Below are experts of layer 9 (counted from 0) of a mixture-of-experts language model. Rows are named router (the router's row for the expert), gate (a neuron's input weights, with its number), up (a neuron's input weights, with its number), down (a neuron's output weights, with its number) and show model dimensions 0-159. Each number is 500 + 50 x the weight over its row's rms, rounded and kept within 0 to 999. Numbers have three digits each.
After each expert's rows: "comes after" lists some tokens at least twice as common just before its tokens as in all text; "comes before" lists some tokens at least twice as common just after its tokens as in all text. This comes from a sample of Wikipedia text that the model never trained on. Tokens count by the router's weight.

# expert 17
router:523463402509600422510508418451521537590513519425483430518487515470473376451590533467542563523396563534472518397512462552497410494538491502474532526435444488470488590464561410493438508547529504483542385444600417494494474459460497466423464561386498513482500461515509537473412604541494580492532463567492440543486482500523440522518375441394509478528529398446521462439488521478513457522491544519532556445435528480570453522482451530574539521598471504499467456499513538495581512506517513
gate0:418497516508597523366520494521475527490558584527463420488497461611516468454537455546473600478532525596522478414549477505501485466533463499535584573494406514477496548495528371552414392564493518498508414526450433466467557462467508451444533596549561594509492500373527495464525514559474547492542511493541467400506577518527424521478553588572475447523516567500527569453488510507562527485484544461519548587559447523450562418466467473520510473555526506522575412553444446492499500462537455
up0:441464466454511540491482441572491511491556538583519526465587488594558444492601467476449544457464466489453656538488416460418483529526442576523618491397474533445451557552493434503423407576551501566547391539479427453473439475421567478487534551466514576493477513428510519477448480522443627513559462469516493427516528518466439562531496479571551563530516580533518530508485540531562489458501611432515576538544495572529519495494465460493485513492471538496516406482475493554484449462475410
down0:509549465398524472362579480455488555489558452527518464513552504524567442433535378552512538473545502582456495445398470545637467532504490525549582579553536597505481499531502463435593460493472553516471461462451609516469463555508458448464426411487473447518473435483608519530511471492497496583530563490548479464437488489531467498503540420543448584508628508580573474480439535496554488467586510451517486502479501585449504514443523415441543562545457477581527515521534544495545536454536477
comes after: " |", " 0", " +", " 4", " 5", " 7"
comes before: " |", " 0", ".4", ".0", ".6", ".8"

# expert 177
router:459438399460672507525488454466505440519509457461498434492477500491467565449641557497592603528460530550500533507536591605486483471635545533479512490480409567551462521501516416535449529521545519514471478498522456517437444513541515476475509532419448533370458423500501517478468522492537480486477586522506431490490556433547442518530418471443520466496597503519515536464462514487371448518514441459528603554459428502568462477515480557556509450488491493521481401475576491482600544529472521
gate0:520432407473555558510497574517471457490541472510434526559484656518540561559480501511475496440492464509520455500501487475469547404585535534463546514528471517551471456476540451375501457384556511470527491491554573470516527507552524456485548538507528547416423533452443503410485483643510525499470568564464542420506534566588451457566523459458524478498514415528483491564449506455444600504507540517524558620511492447523499451518539358526507472402459474505518518398408431546566492529517518
up0:503416457534531510435541487451495516453490575576534575495520526543454520496489573437644480552573479527537497536540541546481455519711485521496639463545440482609496514518514486447571454533587428502469508536499519497508451486608482419540492523484517532440524474521382623422477494467455497595498454548549548487490620560546496506566464527522492464504507433535484548465536489526523477479451485472577513575523473466541488460531580417501523492441447488523476546482462428490547544560526458
down0:518529524489504606463417535380462502559495482426528523608464476549614493569455469490452420493472583530465439454512581551471474491433530544406557490425510474548458461496566500507482392501459377496498562472464478578543530604567474450513526546480525469508441518518476465545544539463489464557498515508560547532435435588485443442454429572536517465498495612504433445445572560510606490483505475438591569554499507445491540441487503474482463428468518581407443496551475506423498538516494549
comes after: "|", " |", "\n", "-", " ", " Total"
comes before: " |", ":", "===", "=", " votes", " medal"

# expert 124
router:472423438540641529498513545464440400471489458447423433442423522467493380506531517502572436484473569533527443520514547542536437525469419488468475474477455525487481515464513494526435369512495431470506530481554466542500432503498494363437434553484585519424509445536499502476428565540566513443527516566469489522507505410502433543498500502466523478459532445427487472498565648544498425550507483420513510619463553495493396453508505538533562534600550524508424477586510453455492498502473568
gate0:481353456533426483460538496434455466501473386422487471466467504546549464503507600428544410432569500471583555566474454508511483500473565539522514459507538500443457471518426445538464403480509464537590624434503537440538491534582526505404523484505550548458522450486510449464459517587611527465473539543439553475496493429478401556463437496548490493464444521428448550457582514616568423539564444440536538458454532614495472522512436489478504478533473529469485520526546491516500600502447483
up0:490453414498550457441525495406538430529522456445497524437453477556535481519542603462588424445591550502469570483482447543528496501516603535535599535523496496528446507506406467558378473470486380504486546453481477499490449530560495523392554492541525538445544479582514515493457530519467498468538578544490496482545486455516433563450414545550496421475353521505527455428587509539521446566529511493521501454455555550490524522567373487411449452571466533520533557554525496500521615575507486
down0:594541592574540465573522431487455601471449531570415457512453495502474508501427598487593464454497427492492529604466518434467469533502476540462518430511453522501441533519520529427537469524454412556525442534356549508582493466484524516516538540545440501444401489622444480561487389495435508540452505477543426545557451484459553512447485456526459461523499525517385466570497477490585515447561490573442534537495513548463450518445470473454437476491544426514444488496574459509403547567467567
comes after: " in", " to", " on", " from", "ed", " into"
comes before: " the", " a", " his", " their", " south", " an"

# expert 56
router:473389394578502536558537450459470458548511566529505417423502579496531457500508559468496519513500549538470395423515528473558514489452447461505415520517437512451436589538527384540485492455516458536501387403513498460444492529462540522447435588470496621554429505497494508398458468531547523511495424578521447523605607554506444529535465399473621545505537447472473443469515527515495424517459514506466512465514432494559423496480467518494556409505513443478412508558558504489524436554509460
gate0:517411411487466518571497514474577501556543510435528485514573584486537429471504506556539582520420483468534511555483549472498471559371547510496379522489352415514417490527518529550429546520586552463535517376530476528479554533662517480478490514372497565518510486552530480490462530494486570527570515539450498409501518470498506521596575458503476465430492513418411467497548543434489515518562515530467483557545448575493500515580538484436457447508436548499589532479542536463513509550540511
up0:472480377468448484570530485539498472514533491392479490484552520404538379493543483553514494455408537505512520506472562478445488465415557513479407511532384445531415485544488537512459477513620526500527526346517526550533525544634480440437506508385457500497492540598535511456474544456487559502518482525486534398508518445517527510580575476450472398425430477438479497472498537466454496597603513473472542597492479525541483517499539474500498477499473504540600554498505540380533492536545503
down0:552483525517526451504498531505524453508518507392515519463493493609493470544533419476493542599509506532452530531415432467575594573517590433578486479487417457506485480462373473465534571452487515554468494434437512465641574460541547489433510488516488462470471532509634488462536492613600498514468573466531534520478526469482429542555576479491487420455504391461559524461512502420582418452460501496418506543545443446501531447503452443486445434510540485501513561506581489520494566455385468
comes after: "\n", ".", " =", " ==", "==", " "
comes before: "\n", "The", "In", "==", "-", "On"

# expert 1
router:467470445552531525514597562478478427511517461551442486521566553485330534509501484523657553546505556654488457473496541478535459486524473484464455569446379467516453501489499442522480447495550440472509465478504481388518445478539501438361458489447521548481423500508457469465394540570534564480498565526505482508510508494521416551566418424466585476569545474439475496505450583530476455512506431472494508479467488479551444404443358489501520506513535499438474532562480474494526504490503571
gate0:534359392380511449506561482459543515462467514530449465513534464482481539512583469444529496524531545488515488503500597428553483582518506567503542496469425528478469598587522487538519595515496430552508494443495510456464553495540459455506410534525477445523505440499608440622504499447459525429450483527486531546415588494493500541592504486481519419375587520541427534440541469500514582453501412553417506514460498551578520468452445501552470469501473512509509543582434472482548519530592391
up0:537417468459527424502457492448544523527544405583424575496642454561453594604517542461517455530467545501543389457425548383549484519485462585511550482499494562536514441497481503539557523565462451499495518539531444514518536471552513434528337526517510437512564498527539483489502435446476467439503515460462592496467459505549504610530490512506510465400515455534437516438527540495483511502521420414460460555519516615520548472428544611594514483515545485457527530488437465477469436527521433
down0:549625514465446467472404452543563567536460510531496467580535493501543548498512489462361523509451426437547544459446599602545499581447480503491507526468424538467471516482559478472536498455564566540419414507505447552539536512515571537508523540583583535532548554521471550453490472542507517544506582490562442601559569485473481453460489506432453498555549486555416460474496484538498532548514459580565581529469418503448452513423531474525493453411425509417574444513455465517464602556440589
comes after: ".", "\n", "s.", ",", " and", "ed."
comes before: " the", " of", " to", " that", "ing", " they"

# expert 249
router:465385399554571461520440447484501464558438507407468494503504517484399445477575517518658475500493572546515473419480557562477539525519489467424467471484496482456490514477561509526453535592534491537574398453599476437465454475480478489500505528373521497466505422517428456461428587517504580435492564497525432532549517471489440527506373429410529475542532431484484422442550530540516455472414533516521566448450504454549436524518464518621521492570517450480525473565486573443496518487495495
gate0:521517490549599470501508513435433550540486455481460500468457502621487472385551460505520486471481480551510493522487534581525569525546527433362520453483457417501464422484496542457469555558514486504574452481504522439482440497481529539456413584421537541394503539506426426531523559521561488512423528488487465461511532521456516549498455447544546456506410387539459446486484576529539552515533452492513541473570440408530453439583479453577490406482597390479415478523628554517536478433508448
up0:546575492572502482583586511488424554595499544477464491499495458589392572409527498543520463481501512560521446506494523524496517537492496442388503410556465450489467359476548537449471569615549557427622480501481576459504470578484480494417449550501562486458497460477458456515546545518576502493420551514507518530512523518523564538411524451542557469574469401496519411507543565531542578503523444510418522533525456456492506428614475495530530516525465424465463488425597534570468540460476504
down0:565576570541477424447471494548522541460543460443568486487497547585563503469546468417586510467502452557506514430559434481480464441603561564641650422551485492457460501528566466521500592488509523582521420478449525532526529509423463455485446601564407533474462540488432478548528607503427523537481500453541505461486467525501552512371447506513602511540435546572479534491417503444528577490445504432422554448479526466454481499507473496512449478509599429505488460513463526490534473483483482
comes after: " |", "|", " 3:", " 2,", " 4:", " 1,"
comes before: " |", "8", "7", "1", "5", "2"

# expert 212
router:480429342512561471545438501480474476509412527502452449442431512469464503543563498514539534463375584543521412544488550556466544431604481528504466615489497458484468512444570515449467481422541456494500392437514406438500442522445502444491500595515531524475538486550557571533440558510592573489478524543506487499546499536494436514535531395449476493535604518499512503472492531422431415459399493490452485553520541480576501508453482506487461441553461529510396453470499503542568546633514512
gate0:531458493508577498535487530486519443549461485490482499551546480525555480456566435533480496493440474472455452529498427482478541523623570571621461508398491485444446499510532520523424493471435475490500512414491532465512382462463479542545556590577546583491502537470520474490464536586552442410518490542409368520529528484446425509537514449496440571518590406530509453518564410487409513436457468535553485478601523523521511564415482485427443503498376528501457586508562551566525518552484590
up0:548524458417437579448513480551466601522546513588504485530458464453493457483525583503521385485382477424553569537516487522521540554595544515553506480539470526391488490517576537502505460483445481489470512475516486517497379571556601533605436506462436474502500430439486500432469597433507510514430530633528534449538501480601510409493480534499491508551462420446496464554474537462466472554535557520453535551574513453516431526553463478520525532554327524534458536515527516434528477500468557
down0:517504492508473513564506549396456504496392442497543588506456458483448561476493541419455543423537491497366537419553511541486517537400467479514551410520505564485577495481442495526552571380363523448372433492549525511480557422495507454520502554518510509369497515437504447558529476512468521533561507472500549524499545547429525494491454533425530473385395499402469545570530495525504490580534465523520424497471472518480527568571464565514540466494478509601521467540568502430479472499573513
comes after: "-", "\n", ":", " Country:", " /", " •"
comes before: "\n", ":", "-", "s:", " by:", " /"

# expert 31
router:415440453525506515495505547464491467485464508506520379505454523529367472542532540515531536506509541518536469433486542586517497405597543473477450536418440532498453543453655448502480487563555500453473434490504474433424520523478535429499477492431512544398418428559455403462497621530597580398497531519425486498488602467466456502469523481442497513462507497474475441506480525513408499417509511556503550579532448449521433495413440450500500408530487474471431500578524610448489528518492475
gate0:538507447564447440455365609544454454444470512501499481538471500512417501468457525520461555481395506534524426503424525494517453397572511516483560539492459455515497532475570456503490552418469490451505507592540414492512479490493448503495493431509536535380518528410437455491480508519561473498547623534520523617490377546453580477529509404461522518500531472559586523537399478452503435437571536450373507480569476502549497475551512487591504520465473499488532567520514633465546513546544492
up0:530575499566510533539533541500495497504479494463474431498497459429514484482509438504432569462472517516410463513500463537540474432584510545514489520533453478500514560515509454513515478451503491431599479507542469499486518449532457474531490558495482496370476493454440454562365627541505493582504458445612526601496391509438450503611565411532486506526533473516608387537442446398518395441528470524497612541544492436434518426524518488564534420506457513517558603472491564473534469421536521
down0:498516592614527441564477544463469425466535559603562505515509513408527520453480572538547489431490503431475521488489458458458410608608455525539508444520529576477560470504545454482555486391454494507541568475547482471486551504598464540536563492506452536583522531472447539593537398464557490580545529392448523520539569568501545405533453623493532517512549499464483503525473460406477469493544551473592528523464441490444486379504528467498465553521488388448516515472486554504570541489535494
comes after: " the", " The", "The", " a", " his", "'s"
comes before: " of", " was", " is", " were", " are", " in"

# expert 227
router:471412428570547539569469509461516420559523513462493504395477619533462406472470467467546559518537519514398479475545527453509484517576462477480429499469438510396525552477557449465497467522481450490490454467477412433404439504461621492535467483484530561499466480464500463436436510546567495479483527576471464497555587496511392564530478393493529467524511481493486483503544499497415460495445454492397529456462398470578481492488461458470565514475573453467344457621603452483510463516493465
gate0:536463426457541480479505476450384446511478541512516464516478508583404483612509502524536514604409503560493435475469428501489570557498500492466499451500501575548632473457549610545522651383519599558525439451438505525474510503517575515510485535511515479568536446523612516537501542429501462481408562546462449388447504510463480557533501528532559447461482444475485435501526516554556391535468546513525466528482492521558524476564501527560514511510519462519538490462458471383432526397470458
up0:512479490496510549507523513465503460425535479507431575516419525553441508557470556637570484470494471612564540520511477471493535571590515467543520504548468485556487435436492555527480565437482513407539451557508563495476489486404568487538440472543498445436459368601474571488470556483531448544487537515400501401425515506444455513552646435394513432573470464555547511532530424530499469480498583537518419506489451534492515504617473545538506559438507459538540485503490420454474538412500504
down0:504526497516512439399515496546669429419514415604563519432394507495558485453547469478425509472472542407535521482519549480473486403464524434551493547483574527500475465468510494480463516508432463505532541495386525494484458502526623510458506547514507547502514547496433546534647520489580563502447423476481526468539524410538510482522420502583514420443551554506530548472558520566555455503517483600545455465521435476534504449511519503567566438472492440453464411538474405528587547491554480
comes after: "\n", ".", " ==", "==", "===", "s."
comes before: "\n", "-", "The", "In", "==", "==="

# expert 68
router:408470482538515507482422545485529520530444544410516465476449472540437426522534508606482483501453540521436464441509549615516460437523539541514454526502390506496424532374646449477495458521584562421579467504490509442482526565471514458551419470465596534420445460538436465397536590515560502469532531498470487506589566443513514543494484509432562477476554429494477407543447561585484446551490475448448489581490399539567477538479535521502554448529509521435485491537543566445453494549455504
gate0:452545485497545553513521476507554431527477550522544498478487492522476429534536531474456466494553494447462522490556511569543433410495518477462486499427370503637538544470523480442577532557560633440491467549547410459590569583510534452511492529406512594446432475469546438489538515517469445548478519543516459516502568584509425487446454417458533457411505519479428525468429538473478464414579422472491516527547481457442481457428561578581542440504471622478513505449495492471359501524520496
up0:510425527488543487491531460492479529463459508507528508447436482534399525546477577512440497539552548469455486497513502552546548535401570498500537517494436452459464491451624450413577545555501532423479494589504498479540493542444573470504500368483511658549509442469474459566581498528516522501572435500412477523586489496505476413440470511514496482544491420463455550468492557497618538505475467454473408518475518522547454414548496591572533440465473551460504528543655621464525484515427480
down0:505549517511409483475430605427457505527490590539478555544525518540446504521558521484551514496533488543523566442552430534485483504471468537414425552480568499388505402541441459533435587476507476519471610485598439470462512423486445521475472463485435469400474468592422520541527555503470450458500454478490488506497412507503508452473512518486442511605460447485478449565591438563507586409365477410472498493464546511418472513471476462546511474520566496519429536503500464609494571507373471
comes after: " the", " a", " his", "'s", " The", " new"
comes before: " of", " in", " and", ".", ",", "s."

# expert 100
router:367333425595521518490446482453546457509527468486494463473508521572432456474665512533530537552437524622464492511488567569509502484578519516523576508457486520478452508483537454549454538536565479491517449488551443496510399549454563455430550554354465507428487393484443502514432567446540523506493566478505479554519543462464478590536404442465619537512493453538481505505558511509480482525485491517523461495483462492529387449451511478536502491545528462488427465524476549429588493535459502
gate0:420481544533604555499442581475614511478509454449465465481455505534475542550557594485512489480472510402467575600481509571538530488507452575418528559444506544539468480529495592587547483549386473477359532610500388496517530480455463472512453495490507490390510462484425525421559464532544455542470508527560556527497422445548456543487408525503525454511459489557533503499513508540499448566607438537479509504491493538542466558542546455457500468365563588454610456487494515520503492511491472
up0:440442521526517534490463512526568460484507477480470447575534560592515522450591572497503470435498448440471481502463514572423597616545499563411572455491460485490501456558459501578518527531419538400390439569451463564487476466503523486424471464433523561470547397542517471428531532498498534507548511523598573514505427467521538526514474558458514454535508440540591515510551539563531474466489414502401501531435468482499523500432515498478498481356566635483597448481559546558511573533484477
down0:548510468517587449544467488402525506453490531516525568561519563410542490477520496519437593512449492518592495512470568511521445564570478487461524533412449531538519393477459492465483468543483468572431531382430437468609469586513523528464560585552464528461494563532383518614441554479468472596507476462450490568498569427519486456539508474466389535477529461538471567461522541464513437524574556532502536461487433493609511547476535530622466509578499495476548480562601461479514476429528526
comes after: "|", " |", "-", " in", " (19", " from"
comes before: " |", " –", ":", "–19", "–201", "–200"

# expert 90
router:476456362489608491528477495459545477521518490478503450529525547492524517470681588499678561511490534529486506450525565556446453464574528497520555501457424508521425520520529415461456466555530493527497419463551467520462474541485507480468512518404496526379462386505516495452468552464518526501462537551522475540501514520453482494555409465434523471503551430521501510443527526499409461558438455517525614485435472549524438492559440491621482490482509508498459439507546545460625568574455518
gate0:432424456458480455564526457547467492547525426556430463498512494515460534500575427501447498508477537503542521447496529407392427421509527452339600495517520534556504481474522557452485564511549483596540565517476533460523457544567579492434404447430523459504442552544541577487481524506438422590494492512473481550589589534501518409507527451505530509586499443473437514528451502478474494603528524466428457456389522455583435416452502554519520546489465542529430449512451460541578569510503561
up0:439519427511532483513483461474563467522561491460498502592504577468520536479544498496553516587524551608518524479478519536459422551524415499450647511502507464440475543471482509426468451552512528529488527321526516497514481540556571458428438534452496516521577461521535586546446535452396478531503509475455485595523572517548520485461456429484396521542537323503394519540471512515445563537438491433545540417516501454530515426513553591501490401436531550510560494483510487496575488511481529
down0:538465498554461478469487503497490512464455449531532502629440492584514479518510523453432539552508561552525496465473516500451474408406512432485478552474511519487531501341537444465487515422485516567620446502509474498424602529491490506384505496464544612465488424425463523516466534501518505496382432429526486462541514456498397501558584508375487469499511499484492559525428539601436641540511466489450418480595573504529483500509448418465398546468478483496485500485466524512462476462475579
comes after: " |", "|", " Total", " place,", " +", " medal"
comes before: " |", " medal", " place", " place,", " medalist(s)", " Candidate"

# expert 144
router:368426395515505494502514453456460509490484552465405420365440571603434372504545521504484455443522554507432498495602456517502529500628500551441487530532485586475449636453549486516470521527524477545473453499512462481523495472507614394483513484379489573433449472478555516560452572530578501441485515527505479524511512452553481560491496427456533528517508421501494449445470565509443513569517486455461519490467452460564466511505490492560518377525499457442447421544547498523494556502474495
gate0:473506521499524602527536431548422529503525452518483435521437481475487511529370551496511477464399469541451465560526549515568575357561493520445479493526507521531540458445446534453444428532576487534479496512373471471506496497542614459524559494464491570497488507492576545542500470517467544455431467574522599460508589566482576453485481455435481473471540484490477506567540589485504510459591485437472495484510508479569425459526587511537545584582522600489486387504495346480501579445542502
up0:462560504505507584548566419570475486510559464506467450498463480522525474479335531508511439463382471538503481531508541578585546411533492519427463496513498518526545420439490466428514405521568502505473518509416521442505508485562569463534553547484508508448478509524546539471525503525522508487452463554473659466545600547492562472491518460424531475443537467456457509549514620488513502452535523436475504414498555462555492495516584494522546576556570597448480382515520358481491567418544533
down0:527382572526474482476434460516473452568446508491521535476531541571558398443469556520545504524474510548475550508455507548479502560500538528503527396466473432493549439524492477467572460440461619506568505458493505564459428450490529504530473610477518470452412533573557510416506495461502490518395514499542431494645480406517509515496535439485516592549402424452495479442517465553498516399406619594505485389468455424516452492437438553500557457542502548503491507574566501514518499548465461
comes after: " |", ".", ")", "s.", ").", " (0)"
comes before: "-", "|", "\n", " -", "2.", "3."

# expert 245
router:464417369502625512538469441524529444492426464508400453481466495450477490465605478525508566475401575599522494516477544581472504467622479545530419501544467583547487505409522511462474430443556465503491479433522492417522454510431474445518514587456490508483569525467502544512426567503577510474485522549495520535455538453470490498510519445454558488477586509517478499410497541463435386478526435475507590596429483484616444488472450515482493472563448499554421475535583521528576552578533507
gate0:494535452577461549468572373475485496468489597484491470540497492516477473543471507505545512491413439477529389491521494611506454440573422523477503455580490535503484449456549517485559456512455528494500436539482442555479449550412380467565532509519538409509527512503544579509434465494530454446547447518495554481515519497524425525601501520561529372476540489557445540482513527556519467584609520443480402461534433535449494532507499557525661440468525420499481525426481459383502471581570497
up0:563485482398529494440524430549517469476558507493481427511535471476490551451525594382512534481395422461530488513535508541453555436491515549401458508506354507546628492483450452527506490470588496484438474588510490466439493557515446454512450523490502510469522527501444595419507511470487488486443622634437510370508565514444437546497493423533541438452515520550442477551454512400488437536575505423470466539497443501558540466488483502546478533504458462556556512485435435528562473595516482
down0:499425466436434476519494455561564486511389530499603566494380607579540505486449517407485480513519451459424435510478410610461493487490449493429424557479561511433474537528473454565530495517448511483522473523477470496478417386373546476440481464509494501418465529615524517497540504554462522452599524530481476528524519435532529490451591477485506608523451452540558546562452549559454455509498579451424570490438510545515477487583490482423457465472538470443377515532521483502498540449522499
comes after: "-", "\n", " •", "|", "Population", "Scientific"
comes before: ":", "-", "=", " by:", "s:", " •"

# expert 115
router:417443409568529480477452536467474461516443516442383413422385475478399424550519564565508523487519528531509466395460568539480458498531557518496519515483439509513462627471564510475463520574509421554486488482590534387457454481476528490544480523409493527512491405492515457537477493487613497462485522565499503519581544497561434475554488500370493552613533463530515429470455516488519471536556533448406520562465509571624472510546492476570484423516506498470449490602486526502503534567499483
gate0:482533420516471431536476556537344474504495534483514509460524456519482491552502496651472514507571540517460496523513578591452505494590535537609526509517526529537532479464634634506469454403468501492462507455448403505496460512443556486517476640490500500517462521512519476510521473579594498482482480568535435428511530390557478474522591444414408515529503475376568497490514513418482568468559431421502520532528470512506504498562522539499433440546456499425530506571516551525519525550465532
up0:553505472519617432465545468427409517557480461529543555443431522414454516458589487513469489514540448531431457487459426526386441577365497433475519540490491513505484459514517541465522470456467562507510486539450496528446488400401537529512398496460497526497468419480563480472561479452439477518473430543519513437454514513466469480460500507430437504522459498450571511522456515475521403462485439378325439527511540518447475413498484560497472441511526502435513619532532619521455575497484495
down0:469530521517504619537511613449454498543446530499504508536482505427514468538532531506356471433373457431425495503535446484480531532455467502468522552486439480399500536615468506474523486589471514481411533466519401577426484484455437523532532387501490483540453524449560550611472457553443503555499432649604482433510499460533518521489480469482596525525560417491497549476509402460539461527386500550514475481496523403534520508466408495495503461477482462539424459483537471453499550526522482
comes after: " |", " the", " a", " was", " is", "|---|---|---|---|---|---|"
comes before: "|", " of", " to", " for", "|---|---|---|---|", "|---|---|---|"

# expert 78
router:450437344565510533560484487486505527454421535502390430431461577464479520476572500471494493482502585627566462459514536549465499471644415488502496552548502584495408515462541457471476421435604473498492438419556460399540497466461532428508510549459490498496568484513500545454450570521533547520509498507537501530510514499482499504502478415517524477525532483536468495440479540489421467481487436376455494609462438499589441474465478587478471426578412485511400507456528536525513540588529516
gate0:384447466514464438459474511558452475467462378489545475549492446509537526484553461512506490508544587508436533515463456450435487460495424501523453613461490501468482528477531594485515527434489574454474429491525483445598513452462533491528454469567497573566572529450474529552558580569523598525447465521516500473566568569552497381516462599574487494415494528492567444474551530605547409448452527527492567508377516482511485487411431577584546493538462565518478401469571520494522504559528534
up0:419455482529399432594569435461467423489520410468473604553454463471515565489565519429465476593528547550570501578386413501471492525495396493479429553492428521483475510477522514589583527446509522489447428516548509450503509516494540500518399438478519458481478471440448470469581490489541582498460486515486548429567550491526478492525515543506475405411482437485542467530530536510469532528518559450476477608461471484499500528371425500551445463475496500470346407481561546470453474557507442
down0:554530477523522508461517510503583576408491491436546504465494441513466427467565464401549510578424481508467499522466485459519565486498578514563538510402428442525574398523581549522550519521563537548577449431526475449528522451487567493523532525491496424386538449499397557455504397454468475449421440456545570539436518433462585561519528583501487464485444395526546441514426481504442485495505507528479455490526448455410505554441567561540477535551577490462482447581512446456592523590539446
comes after: "\n", "-", " =", ")", " (0)", "==See"
comes before: "-", ":", "\n", " by:", " •", "="

# expert 196
router:448477393519536551527524518483507496534516540424456456389501640544433408470517521456514579514500529539458452485542601499549453543574527486482419484505453576459502547517570465461547523521483441509487437417497455456431482544515585511541459462468491590485488496503548482445424475527577507431565533584476498568571591412544486534576508460423501515594532485450556443537468537589440390523477502492440550430494448492566403490486397501457526502468533527443438476593530498439544466559478458
gate0:534479446530519560552478482498399494507545528483518486473484598492379428521499502485462413498556519478504406457488598474466560505518490415497504479435507541476474537542524371429482525537436467534478540480461549461475446532501545510489448466474464579520371488528492454448485454470569491491528433586458520571506531433427513479454504472422515457548512487426520502464507501548423423523454470545452506508453386466540346519564390585513580540559553529439512523594453547466549420573586492
up0:510573530518513550527549509528395506533523468502501503542456590497395469500492498527485456466531485516542419460449567484483579485480522474406495511375513453554547519541487415442488497485487442479494543497490544469538524529479533552481466530432482677513454498479519451427519512481501526455600450559390531571542502427462458467404471533412523445551507480472554472497516526599507505473514449517545559510495407496506354469551398580503553489567552525382555534509484520519626455573572504
down0:571490389598506587505478462564510527408656503547433538474503504501490455498487568534413491482551509491544552535503431547467464475541573475460387485548391429570551403553421613515467458417491556503506419452493480474502495494470441539520541539523424541550498618447536470496531426470427489543452471451562500483540572514475469528547556513495485553506501449425525445551493453519509516520369473498558493424554496453542506509506468463455505532468497557590546433472553496526512422439581496
comes after: "\n", " ==", "==", ".", "===", " ==="
comes before: "\n", "The", "-", "In", "==", "|"

# expert 148
router:462423378570558549520498428484437494501508536484539455455484590549503502498549564494533581483452524545464483403481552497591484537507477472469474468497435532517487588559601449506521514476498466554502369399523496443442465542481560518494421601511496628536489512488534512458456466512522593490476465589454476510637607454483466470575461422445560529515504467467506458490492576555449413514473483538464533452497452508551413463429421537481551391471488523455477471572541496487560469575505448
gate0:406490498503534409497594437457535534553345462478441320527463495419512573511489523522488550548515445564467496510497406536515528532431416582438590497584523524577481566535577478432516486486584473532496539550527544433493499581499497532523658485474491508526479531530453456534424570466524430542485436461518525438496481404459436520481482465489519498588511455457549454487521425509456554515490405494486422504485602482475552514471534438507553485512487484562491452489477498533596545493512505
up0:488495503509547516585550400450479543468432528529485406513453587484454549529482514452523522495489486523432476554461461563474502645541419568506534527530526500597576531508542471498518480482565516605508462509444475448467492536533526515546498547501432553505451570476489526573477551493573539563517381557465490398538587415492386544414538465522574488551489554460550536483513446466463474366491555470490463510517521418500462609473577506482505612474565578557455462551468419527474522547486429
down0:547392484421521405507526482464528509512477427443472454603454473456498542523565400509456531562453492550541482539455571467469551400462532414502411499547599511569477492454508488515497421521517447461453587565568578508481501505505445512501545558367434475539484462468468476499506597557553537548484516485450502490492519497530450485506554527498547485495589554477477447518505501486485553442540453480489533615381553686481505471506628569489522509476495464527552462466474463578526478555537573
comes after: "\n", " =", " ==", "==", "===", " ==="
comes before: "\n", "The", "In", "==", "On", "A"

# expert 221
router:476388373502563578505488539443547467487472548493487503480459519449485564506649550516603546512528559604427508446522527489502398464522400505510440537522431469505507539507492464454531405488504454525505456491543515441449504550399482398484518570438522443534493432510493509375479482472556566489602484486456486595511505527451475475526423435453488501517588385538520506470485508447443487438410508494470567504465471506551448444496445476564515500481458495507387457586514597500560449538514501
gate0:558468471541569493449477507422458589523435491548450501466454598509527470460560516465499403514436516495544520550553439458538522534511504414486554521486519478540540446529390416543514433483528521469427422612513478453371450563511519429533507493575436525508514505526463394570408531404448543440406487467517388466531504496498447471455463462406492490557527519483491427567547501484440526439461466475458510481497415434502497415472510393475598412476480535477489555544529450506531556440423457
up0:534443546546519477446475460512541565517450474506468513493504550484510499454555441449485463528427487538426443396504437433522530465529513466461485524458464470532601456619456477566634477602505539382436414610501459497455533541485448483485512543554423461533545499423555545525520589506523414469559412502533452496497482567504457551522459444487442483548588435533555531593513497489435607452576517511556563502510481516474427496453489453524501506377553514505437501515521626506451466431437506
down0:543475502501503460357474504516421527508528502515485563494554495508461520525500488433586511554456519465452548593527552485552555552503525519431522540390539485563620507523461425541439518559450455494442442474528372524460552526662589510564514458491527504429561518415516469561462548554474453550454473493426472472404533495544571476540467475512448565469533523483481438463496518560614488441499522522492505482495394394571520531491479438525511468516528568505486496513494468464397471531386401
comes after: " |", "\n", "|", " ", " Votes", " Candidate"
comes before: " |", " %", " Votes", " Candidate", " Date", " "